config.toml
n_layer = 9
d_model = 128
n_experts = 32
experts_per_token = 2
d_expert = 128
d_shared_expert = 0
activation = "squared_relu"
moe_layers = [0, 1, 2, 3, 4, 5, 6, 7, 8]
router_score = "sigmoid"
normalize_top_k = true
routed_scale = 1.41
balance_loss = 0.000876
balance_bias = true
router_bias = true
init_std_router = 0.034
lr_router = 0.00128
vocab_size = 8192
norm = "rmsnorm"
norm_eps = 1e-05
tie_embeddings = true
optimizer = "adamw"
lr = 0.0033
beta1 = 0.95
beta2 = 0.95
grad_clip = 1.0
batch_tokens = 131072
seq_len = 512
train_tokens = 497300000
steps = 3795
dataset = "wikipedia_en"
Below are experts of layer 4 (counted from 0) of a mixture-of-experts language model. Rows are named router (the router's row for the expert), down (a neuron's output weights, with its number) and show model dimensions 0-127. Each number is 128 + 32 x the weight over its row's rms, rounded and kept within 0 to 255. Numbers have three digits each.
Before each expert's rows: "comes before" lists some tokens at least twice as common just after its tokens as in all text. This comes from a sample of Wikipedia text that the model never trained on. Tokens count by the router's weight.

# expert 0
comes before: "\n\n", " The", " In", " He", " It", "The"
router:146070067115131095157060143136112197117161127133130102122084123126128122163133164147122136080127136155132196125129173150149134137149096082132135137115083084170128177165101150137146129119148175139126149101147115129142187184192093074126198195112134135150060118138086140068128177131142098120151119104171113064136168124196087141192150095190149091147158100098104101157119130150146105089114
down0:171121168128159114136171092109127112160070093141127126132150153166132110166134110135135156112139128076122079091085097085091106138126160115092196169164153164099070148150095142162070134147090099098159121145129087155118187138107150146123112133145135044100114149120095114159097027107132081077141127165135146195153144140142197142069150199113080119128139129150144139120113102149070130156062
down1:088121093097131185099134110143129111188076144064145059115087108138090146109134080113164077106099100089141123118162094108141140100118158174139086135150181155170127084134192127173110135084127080168091151183138143140175113098097106130151100131134095059147175147135071127162171127100148113095113106187152136140107176161140122140093152076136208114132158105079137114114143082174137189124154
down2:200108121160107197162136078120176128091086059168168159105084118082159114100122095170117122093056037107138119121152143114130128211055061133163133150174111105118130157144128091117106148158167128096123144157124134143163117113065154130136116158150124089116153124105054168123095104085161114108160138085084115152094114108086133117107161147155121107104144132165147143141089084140082109156134
down3:155142152118061114158047124108123115100112110093131115082065056148112079112142194119057147088100112146116176136165171097128135046132130100098122129132126145163035145088124143180118129129152124166092105091115107110078123136173088154132101150082149146131180124098113153169108131130054134138148069128090089126121148176134119043129121138104158121148119127062096125142111116111151137138106
down4:102090077108134147150145181173141211094117108111145156138128180118105124098097148099181177129153146151155166136106099139111183146105127162128135120094243121100118199098084121103153127141085165124141091159114141111154161146075111155153138071170141079055117111152161168149122087098105091141167117064126175105130071155114177126139121129132104130080108154111099118152110156173168083141121
down5:076163150091117126135121175132153119160168183139111095117116124128089106122091065112155113163149175101173171155134107159152179074101093123149132142105139127164090163114066133119080194155139087211131099111105131114140144060188146129069093108115153118133191190150171175094144127149070117110120093103135123150138104115120119176163056160095139089080145110107080129141138094092138094096142
down6:120195141166180144127117125142108132100128099123156076083157152142117168133152132193151125153116118158136104105076140073059150083081129087126164110119106130159079162151130138165056137157069113129131094120083151067116131181072150084140126129189131111108193156175120083173101100095167119110146127073175131114085080125082160155105152144165169081205152111125105135139140086145120126111122
down7:123192173152145105113138157122142100157116099112115153151130180105131186124093167121074104136128099070124102086094113074070120134089160146120152111151051171088131103148164066115210109159187151110108160122146149093120135103117130173135132177166142121225132142138077140119157123093085158123115105164145151146133070110092166069122105104120099166126142109134165069180121121148110158072101
down8:056116172138129121140136162162127213111108149080152154167101116115107127161182161158090096143097146099130166121093121137104106031163127159087130062110123117112087085127137146113104170116123122109084109116117162200032155167123100113108119140136156172105086119147116114092162087107146126152126083142154076149181123109099169128154135141163175057182174120109115070118147137111139127126086
down9:074127118116102098150164071145155108079130115128132091118088114091103172157073118180110155099145163076127115120163122158125110016125144157117106152141124119104127145095113123103095111135157105143144049143107126156141092135115189088130129085143161052158191103142130152144127074162099086145034108131092100123138106181142142114156139145114089119197145129119115139074173183096122168125173
down10:127150097097091157143127148116143088096092143092146123130164091152064143055059107151132142149165140065090098196119135119130153074065152190141115085139106171160169155148153148100135156095121083182135186115134141106084097121135120104105140111115105177184158122109115143103173126067127120145118171148114091189109138143142140167110124077095163159181133061172121149147117098055114161101118
down11:093170090113102085122113115115111177108133145137193106011119167176127118120114121095153129166071177105132092120138112115131185096097150114163193141110114147155071146137109106148146150091132125086139132097108107125068121114187189126152132171142153132058137142137124119169070126093171112133145091074091170145095066142132112144130140119132201100141161160149123110100179142099094094144192
down12:147141067092148092088081106147088136120136156115155124103148128177156190109180188088128145130092160192119133187166147146087127076131107090137124142148148118145092133158119129180183115141102149124137126081088077096098188134135090182175129114126052124114116091130148146145109102081173127126102187117128190132084040136093171159124107158146130155148161075117051126137123118132104159128145
down13:149154152188130201097116167132132089104123153117141101094125115109064147183129118135167115141103119096150090059080141108087132170093130112108227088147107147114155125100118087124117154156094159145157124115107165164225133089044139143083143150132130063159108180193122114156132122108143157105091142150181125146122104084138123130172131122153104183072069113102132101129136089109135122111104
down14:159163110145112128126208084105064105160107121126111150156155129134117144137113163120139120157164145142084075120195090096102153123166184141130158116119126097121223047149116156131144130130143071160145095143132136176104142115068182114125117165066122105177144073128167149174096123108179149173101186187124150164097103069098132143154127108127082104130136169157091117111118178113161134084099
down15:173113181105104090123103128095108128113151162141179109130124117163161145072105130141148147132149140175120110139186112126158191151115171130201057092141121125134128089159072143172130141142150065141136108159147087100092083061121113190148103160118094128159143127116141119195121149110178165200112141153193119135130091144091087120145122189112104119161152123223097097185129144161147157153152
down16:073086109166174137146146100207162168146096112170157063185106128083171145153161091130116073143092098119132147165117091125120107111140075119174117119060146112156095080093140100117136153091117132144178176113127117184135089116194139144117146121080189121139094099121105138040131137150117095085118106150158127151176172133172134123109093135142120089113106105055169106119092119105129127119197
down17:182130176147121151143095116126078077115122149102130186114101132114170131098061077153174124113120076166106094141167128088112108154117137160179059145066155111120133130172093145154086175168120142179137085173152110166176110097088130115110093153111100140191094105126131136192134165076146183119072124127138135172134141162122085095152136072165145110135170131198157152140102111114155151143065
down18:049107098118101126107119128096108082089150139109170174177118088097125079165221113120124120121148164122127157132100150143179132005140139155122092101127163131137121120134122135144120151084108151137144110135118164112064183080157131170159137137116117131058099132128153194127077117179154123137103103092090104096163096128139113141103119180077125163156102101129125106080133167117213147149093
down19:077130121166082147096168110087080117164120124126149105124108100138146121132112177099120115100131161131144148108137136131123137070164202142074113089168199137153143076126169144166121138132109055114106088159129140069050113121146153101155141130094074076103157100110174131205141166132102118100125106108134097110140109151044043123154126108121146173147166180141166117137196083124107153118156
down20:116151148175176149115159123071111097110121135157181141173129153166131134142064117171079132169073114181154103140166189134068121119107118059118137095103133122114110137132173119132158108161103116115147018113128137126169134186064140165144086156126160125177118164124162107171141132139167152145093121093130166162116121156138134093104077101080164124121104098145169160149174095174147140198182
down21:140105132135109114118158075090176102092127141077097163120094039122151096070153104072091095108100138079141102141123107115165128149074153198114122101186098163092155157168163101161123192135063143179150089087144135185142080106154065131097139110116071109102135120156198174158128121142159084114101123158115091134135103102118120152143119135147128105079112117149127140135123143101124108079044
down22:055116139127116087070124142091160079130159134130133124133169117095178133159133159119120138140144170104084104145176130167132136101089105163049098156126128164154150103125091148098124084181075081137114104110168149168110106189122084141109102099105098185101125082077158091110122177157088120103097144077106102127060090137106068116154112155062116132125106128089111153148122191048116108122080
down23:124175155098118190098114101120113098110094185119109069174140108157124167060163157089102088092112124132150108102063099136095140034093150103151102119120140147140085136119127130126141127081045144205118160123091113107095143144136183137096118166093155140118115088151112085162137077164155135140143125118154145069129151131102100092114078086076127113134125068141105142058105084096123189116103
down24:063145111138179108108070098137161089134132135157149134072115102155117134164109160142096136093130108086149121105078110156126131094136151143099096107089100203181118129205111157075141175210111168169132153173198138159052140090130144176198169148093137169141094071074125116117118102114122109113121149058144131124083154113152097151158106123075137176156144131145154117132112132100144162123144
down25:056098180142135148200121151169155147066137141129169162202131183126168146119148097099109146094079111173093159170137122137153074102142122132133091117062162099132077139160104127167164115159121150149131136168161117088125142112149127178158118097110155211153064163114156145147155163163111140129103128077144118100198149112109082125146057112152185151122091124103083147128122134147165144138071
down26:092126114157127107111079115082098105151116150153174128141112121114113111140154110088142169089167079131081100124119103123123137008143121132110088121119119134154093161163100135180116132134051205141130113180109093074016136107139113193141161123115126130136144129161106135107129077189119127133175102117110167111192148132119099139082079162066104154135124126118152110138119099142099139092060
down27:144123081144100060209129135160166153127163116169140166195106108049173115168109143159159120086204155096102113091149101155133122052154224162127135135214102163142122097126109145148129150159159144102175110109138153109084119161147101127118084132165174086121176138093126110165087118134148136158113121117087145125116123116125110152101096176119124131088146118139145056157155159133156162167134
down28:172148136161078127118133130156109127141080147129160111139087111110123124117094096149128136164143119176123136168164113153078166163164118094128074148100096097164127133146109150173095152184127107153181180150192145192117145098062169119209130116098157080138157128113148138087135075083176105144109175109061162149135107126157124105131187174161179130158154132107162093137093132079111130216172
down29:056088155171146123122129078121212105139137132096152105136125147097085102116133104163132104116134141072106196110110109134168093105129092162122177099049143171140136138053132104138167063089161137171096088178104175148144074123166085138139167118083097161137102112115144077110131109172127137179089148121111119086143104104103120143086144120111127132076118126155122090106161147146177079169202
down30:114173111174165115126130140090109139174127100140115176129178128130142150131155151104149085103118112126155088151171123091123093140140146135110155106078075189080089136086177142157124156106099111116133118123144144106124121145074112186090128186166153210096082135077192110168145163123153089100075079057107100153118126131095108113141112108121163137139136199137170077131091112075210075093124
down31:096118125157156094110155125120220086122162152161172129106114126133175137145117116086137129109081185076120079136081076093139163117105160155105087086057172100132136177109157093131143158120071110129137089134157108113072137117165152094163143105119074138095063097088170081106085150207143111102137176130100090129108111100139138148157098134108080096095188153125097112154131151107058123143153
down32:112100174124164098132158135055158137115148129163174190087120123142155124100070121128082097137128139159126128147127144137114112136129112154100142137091101129123120130116134091112129157087136051137125076130189172081183082112086171172144136121160101152032165112095200072181120160127153147138050166069167161135123090136156101179157150136112165134105185116149153087116139134142137163134188
down33:091116131120115186076120165121137113159113187117146145177067128092126132098140128199141105186134120139090112105130120112192129067101159086110079161089138097143115137119088143160081190149047192171163098181139106144098140115119108146116113108095157103155150097166165141114099110153158127174088191128125119081111126119099136172137037107138186130135129123077111156081145164125114113099081

# expert 28
comes before: " of", " in", " to", " as", ".", ","
router:160101107155125138152070138101165168076120150107108162111111129183113143164115188112131152147162103108160141103158149149171104176157114151139144171134138092170200127123119161072117100119146192121099112080176106107188131126128061083172146121150150129181136107129082162093161088150120127153107155147132102124104168098162049114122153096171069148194090126081124212124114142096079103104128
down0:130134170131131122111109113112190128074126146139116117182090128136160100124159114142104135169189096139070134123143168173115138142167103145145135179127119051097185131136109179104145114176112091142110056152165178121161107066122127088058118094137115203130134120113174110145134095142063186159065175143114176139135145103113122088079111094094105171123131085116137120118129054124075174141128
down1:092145147106097111094096056101093117115185140163095089085201084129107130086123111098120141133148138088110050174135086159095169068121098106116149138124117082116194105072179136191101136162144085166121120104125150087088099090115125186123149087118134141172149095081168110111120116143122185105140163144115146175107119086094125146089125122114119107145141183084102151121161129156078205128164
down2:134133184160161167153148132202139100125194129157151148135100051178156139124125110199130178124153128188127097133138155152103110111152131115110140125106082141118094111120141203078097116161111117157099150113133134127083115132158185160151149164132170109181106083109124094187066107149141075097111126093135157097155123167110174071111163178151133119145116094105213078112129121100058121137161
down3:125118170092138117092169071084096141141120112174111113131141172117162192106156106186118098160099187113113183189123163139149079082087134132163074104127156110080133112162125154119117152079113173146133132102129142136079192116087174102035097121118178095125134119125118100155138129142121120105132124163061129115178081138099074064143139119137137069056138138160142169105133169126165159168130
down4:194131122133157108117168178140159127131141133117132202138111145117103144158140072137223137161167140157107103111084115114096130149063069141142131099122071151094092150096130126195164097147155090085098132132110082157123127132079136077132113134137177086179129188204130156126158097096143217148147140147101114103135150120106131163158105100175093073117109067138123130191146123152129126174123
down5:161158129170183098123128169136122160151130150187134105098100072074148157123142126140138068065118071080142139128141098116081128164087089113115160126073166158077087063134138117178204137134148092189128120100159086134118096113100117182135157100124169139158145119138096146114106150185110188077100096117143152083115111191141142059102087123131089116146126186118100143184152114141117157094142
down6:151171152126152099126107218157193096169169109122086158160113152158110122111145144193124073173098110135133136108128115184186093100142121179114205125111138179158101179118145134185153140086101113171127148100156125132107110120073158184126104145143134134129120192108161132092131094161111218188127131140115161154102081074177117098179155151099142150136099124073124093125096120109132117154148
down7:138068086148126114131154145135143095114105073103143128086138140101099130080097103186102098166098119175129132180098112119144134188098134151129066124139130152140113137145119070132161077101121144158131137092143093095174104124147120118141176096188117130070144193119117197108134035108154108124190081135034104084088113156110171141091135175126164122175167130117119193159129136149136169155118
down8:175170083084121103125182163160164159173065135124178123147154160134104091150132127113150081166162140173099104152167182140140132071058080210136213139150106125123106159148101104162077165107117094171115140150134120127162152122145101128090092155133094097138128097148126145141168090095139205187082167115135097106130141126139139096111121097166162155114095119103073111130088101097129099166181
down9:145146166156112126081092141144119157125122126117183123214130114126161093086143079100183072135186102108124123128101103105133147159058061188135119088094162141143127136137139167091115185101094094152125120103140189134147135109175123127133081073156126161127113155170170071141152136142199117132160127169101159110152181085176089110114116115150153119101103089076172130116185172166188132136101
down10:144143127159104158139125125204165147128120109119178127208138233124119148095139101188135118163122095110159132166113128138118172122090122169104134107134174140089127130071053124131132132169104203102146075148102132151147163157102119136124080108199159104168079136112184157080126076145068077111109152106119076115170143161109135143134142089143139133078106126149157187128091121108147085139169
down11:066145122147162067160143132085149076111192169123113092142151052121153087107157173167129107119148114176110157155082098090164095101126132110063116084154142119123173156118114156242149157158114134142075194118104169104106092092104131166109120060113103154152125107116138154127156126174122157090152125166142115156112057105120142107126159130135087105149046098114153119117128126133115169163150
down12:080144140121154103115132206106132116126154099122135143146159120164090145157128179108140129138168146158115105131094111129170166071135224100127144128152107104191165143113078063159163145138115145162098123131114062108182097149163109090092071151154112128139114136120122124133138113107168190190095101121142108164140100134134105116074098161104051095065067125160172146183078092099123179158131
down13:129115154132132152116103161112125162112119182162111113136087177107099195147102089101109136117144169151114122137105094159139084144128122050120155185061137165126168107125150126179223142110141108120160180111170180138098112133133177179137137173134065133141141129119196076154119175103123159093158103161113112137102117139132085140108068111108157056105140119063134097093155053168157144121151
down14:124107138157108115132162110128112150142143153195175032124130088076147151149084094183163134069141167096140197150177133111171139106078102226093049175133148071065142108083109131126123165131131144144144094125078116109051122131153098138140106123117161163087155127135105148160142169132094132121102104133123127116126129122134136065062108147089165136105162177139112118117110141180115145142148
down15:087145121164125125159098117095094159158135214138130138128106094127158143099090059214135085130134122125141097109101097095206111163134096123178138118145083166141069091093118122100121093151163147160198135112133114152126076132064125160163074146125100171112175124140140128170121126077040173149103121104139137129113081144067091196110099113137140156145156181102121072148140145138118122115129
down16:073141120134121109064104106122148103114124091112154141187174172139091088077139123099181130149134174142087148133125184133149202062085124178076081090156129137183142088166121129151129182128079131126114105140110128096081147171091121123111138112157128140159080125092133182132157078100234155151100112157119091127141130132089147167122136136073189176151116163142131188093139138110103150107139
down17:177140111106110117158134154166132190096114152097109135134168172098171085102172105157101071171163159143121107146087109131131111149099123130132164160173109115071161141129081070135133119109123135144150134106120073082107098105101127110144054134110075151140117175102087145080140136151098194129150123093161164082149127052146149145105087108086114135096109185075193132110090145162038159163164
down18:140171129120092135101149167163140129148125125079119197113127221130126126184116143121160096116185122144096119119112168095160179156115178156123091158151160144081120141118122108140143085142139107169104113105100085097138162124174164085122127138157123169182083146152181152198145060098109150155129119179063065136167159119095184091126117136123138122153135166111120169158117035164068143127128
down19:113155103117112121108116130096158084144134130101107178113061156124187111120151176180134127125149154125139136118123097100139107164071121148144121197164158141191087177110113088063161126079128087164164107153193194135135061182099177093115163131121142113174125138067132121212152118104137167146140123142150153144179092118080118135127106074164074091137105140117137107153124126189177132086151
down20:134139121127094137114135048102090101126145164137169079083100130076125134101151156104066127088134105092110109139123089083147145067152080146143112107087116084054169100109126115109164146114142098079092173094115089132125114158137160131138116126083110165105137114129121155145116213115168145132076136146103145144125095150099123122194115178034171119149132085049084115117119136093043116123110
down21:122128134089098146173163112193126132078108107097129080132141157094101128129122098116085121123100053124093156189078050107057170128150118136125185115121136114090121077120083152105105187136087127100056121104153196151156118058140100171072105142110093161141137110117103141128124135103098166098103155159127115161207224096131181116087140121151148148127146138093134152139146148112129137128130
down22:140139173108133199078118155121111074204091167141175140136112198190132121118100141123145085078136139164100159151127143153117156126131132112191106074146147166150143116125133136066194182131160069131108136194157150077141127079102154146160133134093123109099204128100119129153145132157125097178091153163102145174130124166057128139106164139066121121116104187087142178137144109104114151124093
down23:118149133161105146136128147152113121183042126102127152144092125123155155105146155060162155134106115144127134082087105119099182129073144136125069145153186152121138134158160166122119135089095154219150079196115149099168106136126120119092121139095140076166150086164135118184203129102171107128089146172118124105160121109067123086128133144147148131101099081148165179127158056138161169193093
down24:090143123159074121185135185127122107142168123092073127151150164095097139120125127121143111169149135125082125155176127158158084065155148197066116143061136156164145156129131099127128202108179102171137074141141139096125118151107150163146181111113135218132154110119140160142156160159110193136085111106093142143110133105223150145137154142083150078127113132160124106166108187133076089112166
down25:035169110101138174108174153114142131099145159123147155102162086149190102104115116139166099118168133093130097124113109133157131131107150113129101154166100120132160128099145160137154149117133123138104107163088096122088088055123123106070149066168095184044118185151127146112171134122063194117098119124149100154124145110080124129152080174065120148132082136126145135109177072148131198128056
down26:100092125192102115066159108109134115156092159165138130183123192158097094092172085117122178164040155103091150127111137098095171129178115162148122075119100118109123108146128139093101153164093113149105067120134126165064116097136089156081093082116100171144114153101129134111150071101133122136155160126133048139159157129144167139154160143197111174154183083128167103099132114123190103153103
down27:120131180117153154094158124122101162140143193144124159082122106087142103080114081163148143166120198138093083162100192140107163074114154127095152100171104088158118091080147178174112082120115126124163082147115137155048148117128184127127167148126069133079188130124093125128143129135136130157128155153136191109169112107108085153153143117091127068060216156113085128106168145160116109107149
down28:157137104127153130112144134134205116121097148157157138196119115100126141151162112137133073161151161122069123114134052149157155141124164169098153161079086100160099153110160159130173152160108161181118092156111108134097143114147129166135077120108184109177160087122125126130078077075127104101070122074169128124164168048099148130109106107149163185124118174118052158163080107131073162098152
down29:105126134194179058119162088097123132117112131165108110125156138163177134129129129081081152110126135155173098159079128079111171075087214126133122130177147171093064065122099136130112123135182117156104157127129117143080076139132125155089154120152121181101154090119106198160152199094096120180144116153099126140096080104115175122155088145174159143097107180147123098183167154129148134092146
down30:138138167155132128101159132150119104123107137148113137163151123165063116153104138123144103160112087149088116097118179124142120108144095162125164125116070130080091137150110114187135194202087131081111088138127090125112139102133081166128070121125131193167129176075143117125211087156090181104066054124125112116122168087157147070099135091184109174195124128099172132139125151076097133158160
down31:118117161140082107090207153098152130084174128120096120136153153115117105108109119149118081122104089150120179113128124116127088204063112186171151141032114155137058164105134120109096143191066090143124128078097137154151093142169119119101085079111131136148135117086149114096119122146161136117169085121099182152156158077079116091108145089117240123142120144107120144142131114129162165128105
down32:154087136155163071177134168114146139142079158103095096140144085109171141072119177096108183139149062133128075101132131122115112145085103150129157124102139147138121134130090194081171181188135158138209126127119154166147149104153113157114095101088161147113201144152131202083148147103177169151077158123086158129158123137101142128088101108130131175145126118072070160136163134146174149110191
down33:102149135098094105104094153102084092105105100146139135137060107147143129144109182146127083135166040140097155153131119119102149190046111085127152119154179140156140129116135120139118133067092141080108098150101127094110179092090121128113158098185140157161142138135204086152131144114092107142124185139162147114130070152088138097107135111087134117076089079085077098078119093188097060136168

# expert 29
comes before: " |", ")", " (", ";", "L", "'"
router:205110045128169125167098118071156130124093146179103134114127162195158139118117120079114162101196127125104139086136181138080138136148079076125136238143107092151133132106140149095152138143136145128118153120144113146151169149158147122129149148160167095133108121150092128094184127105150134148142143132106133109096192115166052093162117051190086133150163071111139110123147127146081090160141
down0:185096119152119139074125134139162111161151122062164188157131151109091095118123147151192137149078081092161097117109085120123091137106114135108111118088179149138169127186090191130119112127176104175062063179171147120108157106130143122113148120198129124167043142143116125116154099081164109160142188186144114141121167142150115089169161117149105143124109112090154106099105104138206136166097
down1:130175129160128133135100119116120206170075166130107172134159058043155126124080132154154140108118154190164125179127135134115163152152133118115124083089131112085060105098146112119141096124198142153111192145095129123137099114026106145181112120107142137085088112055089120163124145169156097139139163189113114097128075122110140109132096130136124100084136141147131121095075166068141087134147
down2:108167157092136140114115131098082165166085158201129118119100122129128099109119136131003133117156117158085177086115126141089067165114111103181159183129123096045141111115101095132121128118119132119152137098132103165128161097105138204107124127078145182108136128163127156097173091097104180159107147147106153164195155108127125079155140134104131154180163166160143188109099174143084159128121
down3:126151150190181118132143093096169146162094129128117096131142151131152089162103084159141177120125099119108109074116129066078111142074101146102110128134161131102099098111115082076187099094088109105123062160131144111111167131137049205098100090155075129146095190175157103104102119117166126193111146114138172146137170108106104108166099104169180119096160125157136144198120135116102069166106
down4:147101119092139117092098089116174171165129096104123106161093137177168090106149164078178150138089125161091088081156157085129137050133113190082115117103168104120121187201101161180160130186074146151090118138129117104112185141129114112057122109122084105143105100162124106130135158137124154086124156158109124133186164138133127110157077176168182156134175133093124098122166137070143109170082
down5:148115092164062140086137110147218106112088154158073159220133168133153127136075124157061124148141154134167109098106147132121146116115130151060144129097128157126113133172117118080151133119151147109102131076133183156167183083145096133117132100088142136151156102093178123107106200168100188102110086128094127126116125138149169073096121134106170180064134142116149100132132164073141110175080
down6:162128115156084152128085134067074093126127161112138138138085152119122153181106115145104085164136133082096170122159132150149093202129144200107105135147112140098110087114118148122097139185135094144071082171140103146071093064112103105088105166164130088146133129114151129090142129107143114114109151102043122088160053130101145148107133150140126185095183112115131150142031079135137155198110
down7:115163110172096133095118139117133113106084128064158133148144135154123101118156087102075091123167126118097158013096100161091086097112143147144096114169149105100136085128149172140101124043123107172135126120155104101105071110136156145104100099101023166115202123157112122141142155118134131156105045139119140093114145151138168144151163098100128133086177196098158155111169144135102153163142
down8:151136085122108119127110147169106154127087075164156153187128175107117095120110130128068129138184131098102150176107145092125167115148134146065087104098112145162192135176132070158119197115151082121119076093122060117134195122121114097106157126148158171108099100167130098134163151109155148089070112135086104174137106080076140118114083100165112156091188133119138113169105162095172186079168
down9:144096118169083102115120123176149137105106153150202099128103192113204122150193112133084115164109125129207134176154158122179061057162172156143120130124118139122099131152146140096145132131104122139125101143136180135149143119178097155094122081174095093125065114090116061135138114215123168139155089112112127159136169150098198125082096125108123121111122105147163151158181154107152162152091
down10:059089156132112100131193157115121125166137110163113109109115103155136171124125177098155154124084121198070141113074120115108110122121131124070119143166105132166100111064126076156075157076134179152135070139141133145073113118073157138106158174111082167143093107130083098137148132161128143195151142125113151166105075162093193132118195108156133086104158164135078062105161125118145171115088
down11:122152134144081091155105160104126136154104112141092139111119103094102095136063059187118153052130155089128156153062105101107101120107082090179083079105109061117057128132125155114155098082170133140104124122142127084140172066147130066188100141132132149140099126105116175130129152081137134090079169149098112125098130140119221142046103163143112148154156128152114115125121117137137086097178
down12:148096071081119093082136110147092105162143140166134146085099185131158165148102194150092077130114110076169086176094145132086123126067140163101125182132114113091107102173117082062079165156111146109109106170130150132138166096075150157064083190107103114180156105101109116133142130110175141128164137144122092102173128144147142180178162155093153102104113139100143175114100096136159135050144
down13:119166132139073095138158138116119121129037100150129118159123137083150136131119095138143149143133099155076144170142117053122122120162119177089113141115102096094100060146109109139128109129170156147070151109146136145138155026068100090125143173160075184099157094156154107098132147131143168084101116109125184090096082123158151161118134094112100148125141143061177156120092159053091124061123
down14:122130191185156142117167111186149105123141159135199119127146172110081145078118133130126131037096116068157135189102178177145097114112195160112104104111160119106161178103104149063124162133173132127082116130166144167114087106150157125125092122164138138127118135096130111089152155113085138082116098134172107052134164160102119149081153118107113170187084110127125129119098139196072159148164
down15:136157079106123127055127162103143139134089080129128112157137142143138115171177151156136080145133174097121080133109142181149140136085127133139148124137172127135127109115121134139119128097075108093140089051143128093062083130199119118069057114151061129167095110129186125115093154073217149096095145133180158149175126144137158199112120144136114154107112189088162142133151124071084149097148
down16:082196131071078149083084100167095128196126083155147112162114126150142182192112096151145103126119173117110100142177097169188144064100092076170150117123108142156131114122114124142153115088123166084206072066187110102085102163172115106121104149128064135150124141141182141069119143126144132131116108133113166087150128101119169155133078150158090127123109139176122139174145121080119100095136
down17:129091088115112120138103121084105125147055078117120128159108186141103117102121057115112120109093109157065160080135127107093131125074028168151114172113089118089169112091102103153109160129122101111101167101156120154055119099117189154093146119105145146161134142174178187117103121068125170173120167212127154103129091141174132158130114126122134148144153162091145118181141093114115173161166
down18:144117161173158136121139114176112139124133081092137118106152039105128115138121131114148163120129093085113100195096129116102156154162109100104128120039110110122102121148118112073118148143164130127112100155127119108131111199119134090139158153096129098100137066106119092184154130130155137090085129123118141079083110079062044195096196093066176102121173145092080094163112065120115161127119
down19:119170157077165142097099115152141136179113061135105145091124116103198164158112095109125122130130159156129166076103082165131139148145089101157122136044097087171158142131068151130158116099182107106168104054222164165150118165190096144113135144094090113134114122130199122116127111140128140063172148109100150143127123121097170120103089164186106103083127129119120088193126150131140124097090
down20:186098121087125161139160093145135143107156091200129101123149138102222131159152155149157083103128150171161141145131137135117161161199132098106136161154114135222139189139138101132129124154153153065150050142090151129181062138124078132190118155098127143108120108133116126133142111142150116119117066101079146144094121165125170140054129124138120145073090127171112166087109125091135114201140
down21:122190104094155076080092152100136130078114147120131124052127133153032097083123137133155092122146140123093171071118157129092170114148178164078083165085115133113137105100088128129164145072107134112105181165076159124142159165119156162144146088120120143149074113122119137178100144158145140145111098162068196104145139182064118072135070190149138140134129152117159138129085146114128169128097
down22:191132122128168165136138095163126192174106133189127133063114159097166187089183164126138177137093171164179127135092126095123147131120189151103144141114118172080111103079127146080101039128111075121163154157110129133092142123124098176062146118093126150113158158110103150111123168150160153178131125201106095196149105100091142066134087129115099143099112143081146109122156116122130114145082
down23:173170157135174156158107137097122090160165142143222163110122099159130172092109133141206132134137138100152083107173181129149147119152150093155138063148112153080135156096093134139119163124131172185106119154148147095154115090127186121140143138126121133116184128091107120165169119150093145131067100165147134128109152140099071096192177164133098089082148113221121110123097168086153177089094
down24:124092107165112119105174128144120061164136144074142148149137118118127099129187076141078148140175139083142097147130091106114140096091163117130135149137155097140185144163112143078123136122139115121121137114102175127158139094100110112067171138146064152117168131203192103155154202098167141106063102116183124070165131106076176119109119166104086126133145138142169100157112172102140124017125
down25:178109179115142160195111168115086148200144123103096113111158125121129120128149127114085104138075133127116119150113182102106143176083111070077099109092153154145084109122081082089173075140115183176082124142108134135159133109094164135104112113201132084129130088139123158143142129135119148068147127142109138177115077186103127125150126137114140149073076150112169093138094113077114163243145
down26:101115152125117114124105103145122127149104117176171073131148063164120193133220116118104157084097129162142116150110105152139097131093139118108124124123075158129103116062152122095147119142078111149042188148143116093149101114107103140150154066167094126145161113071092135073188127168111072117076121117073098140123066147113161109148201158079137152143166170091123154111124117145115100125061
down27:096136151153142134146126135102138100150083120099106082102103117125088163145105109119124149164114181151146177113088136190177128133116189083041145102086133131134113174101162125092191088049171083154127100111139172108148187141133113150129127110118101126164140153061121189167111157146134122114137171113079173119046128147105112117176108164125135127106081023165108084126131105131120136142159
down28:138132106177113097080110155159072180054153137079119145076154167175131114097096143129096072139101137135144097156168174076116165089095058114076135080107133148098110116171101064138130157122138165157133127050145129131116119174132176110136140123127180155108135128100112091119175172090148058076143111146152083104158071142111173176160167127082138094145154106145104094150177148114133129101135
down29:130158124111102166128136106100086141187132091082150106115095104153124169116102168063139035097110142154147112128075134092121154129150095123124145152145115128123094119152103106131131096131119085107114146151123155185111154171077124131086064065161174106043070164154120082100157147123187126172125167125106168138151108198133167111104099108153171138106111158125183112130087105062125102190084
down30:131162168195141153152156116197149113136118070125115126160095176132141088142114122107125100061147100185086131140113126123080141121126084121124054135065102115141072200152058125127102134176128159084057122181061087133132144139124101098135144107164156130081129144108205194118101137128124158096103123135116149148106127112112160102167143159120100123129104131184064067140085107135123124168143
down31:075134117139117164132137165090136092134127091131145154140120188158117169116147119075152083128114212154140114169144163199173092082134142132115133101139103138116139138065146130059151138146187150090068109157128180147157156139108093160127120137152120134124129140135150029132202173141133175139135115074165114162168079161092143137103141185166133147074088125114110092091161091176141146178124
down32:173103165136087127158113153126130101182204119102108163134156090133094119159068103141102120099100100122148119094166167063134095204138162112109154090164112157155111170122133110135098117119148123076121125144139141142161138164110123141197164166091094112142137126156104093171137109158162142073123097096179096149181105109157180180139164149113150102120149175053127136157065107117179079176057
down33:135146126104099129147085131177144133133176117096151156162112090089216135157077084151130108133098134108089148137122063107159060168086141209124097157129146126169101174149141099134197098148152102083105062156156148187146121157129172152164092155133180110187153122119111111153134167150100161136158105126126115150137136171103157081119078143067149158132172100183143147188131079135128150167136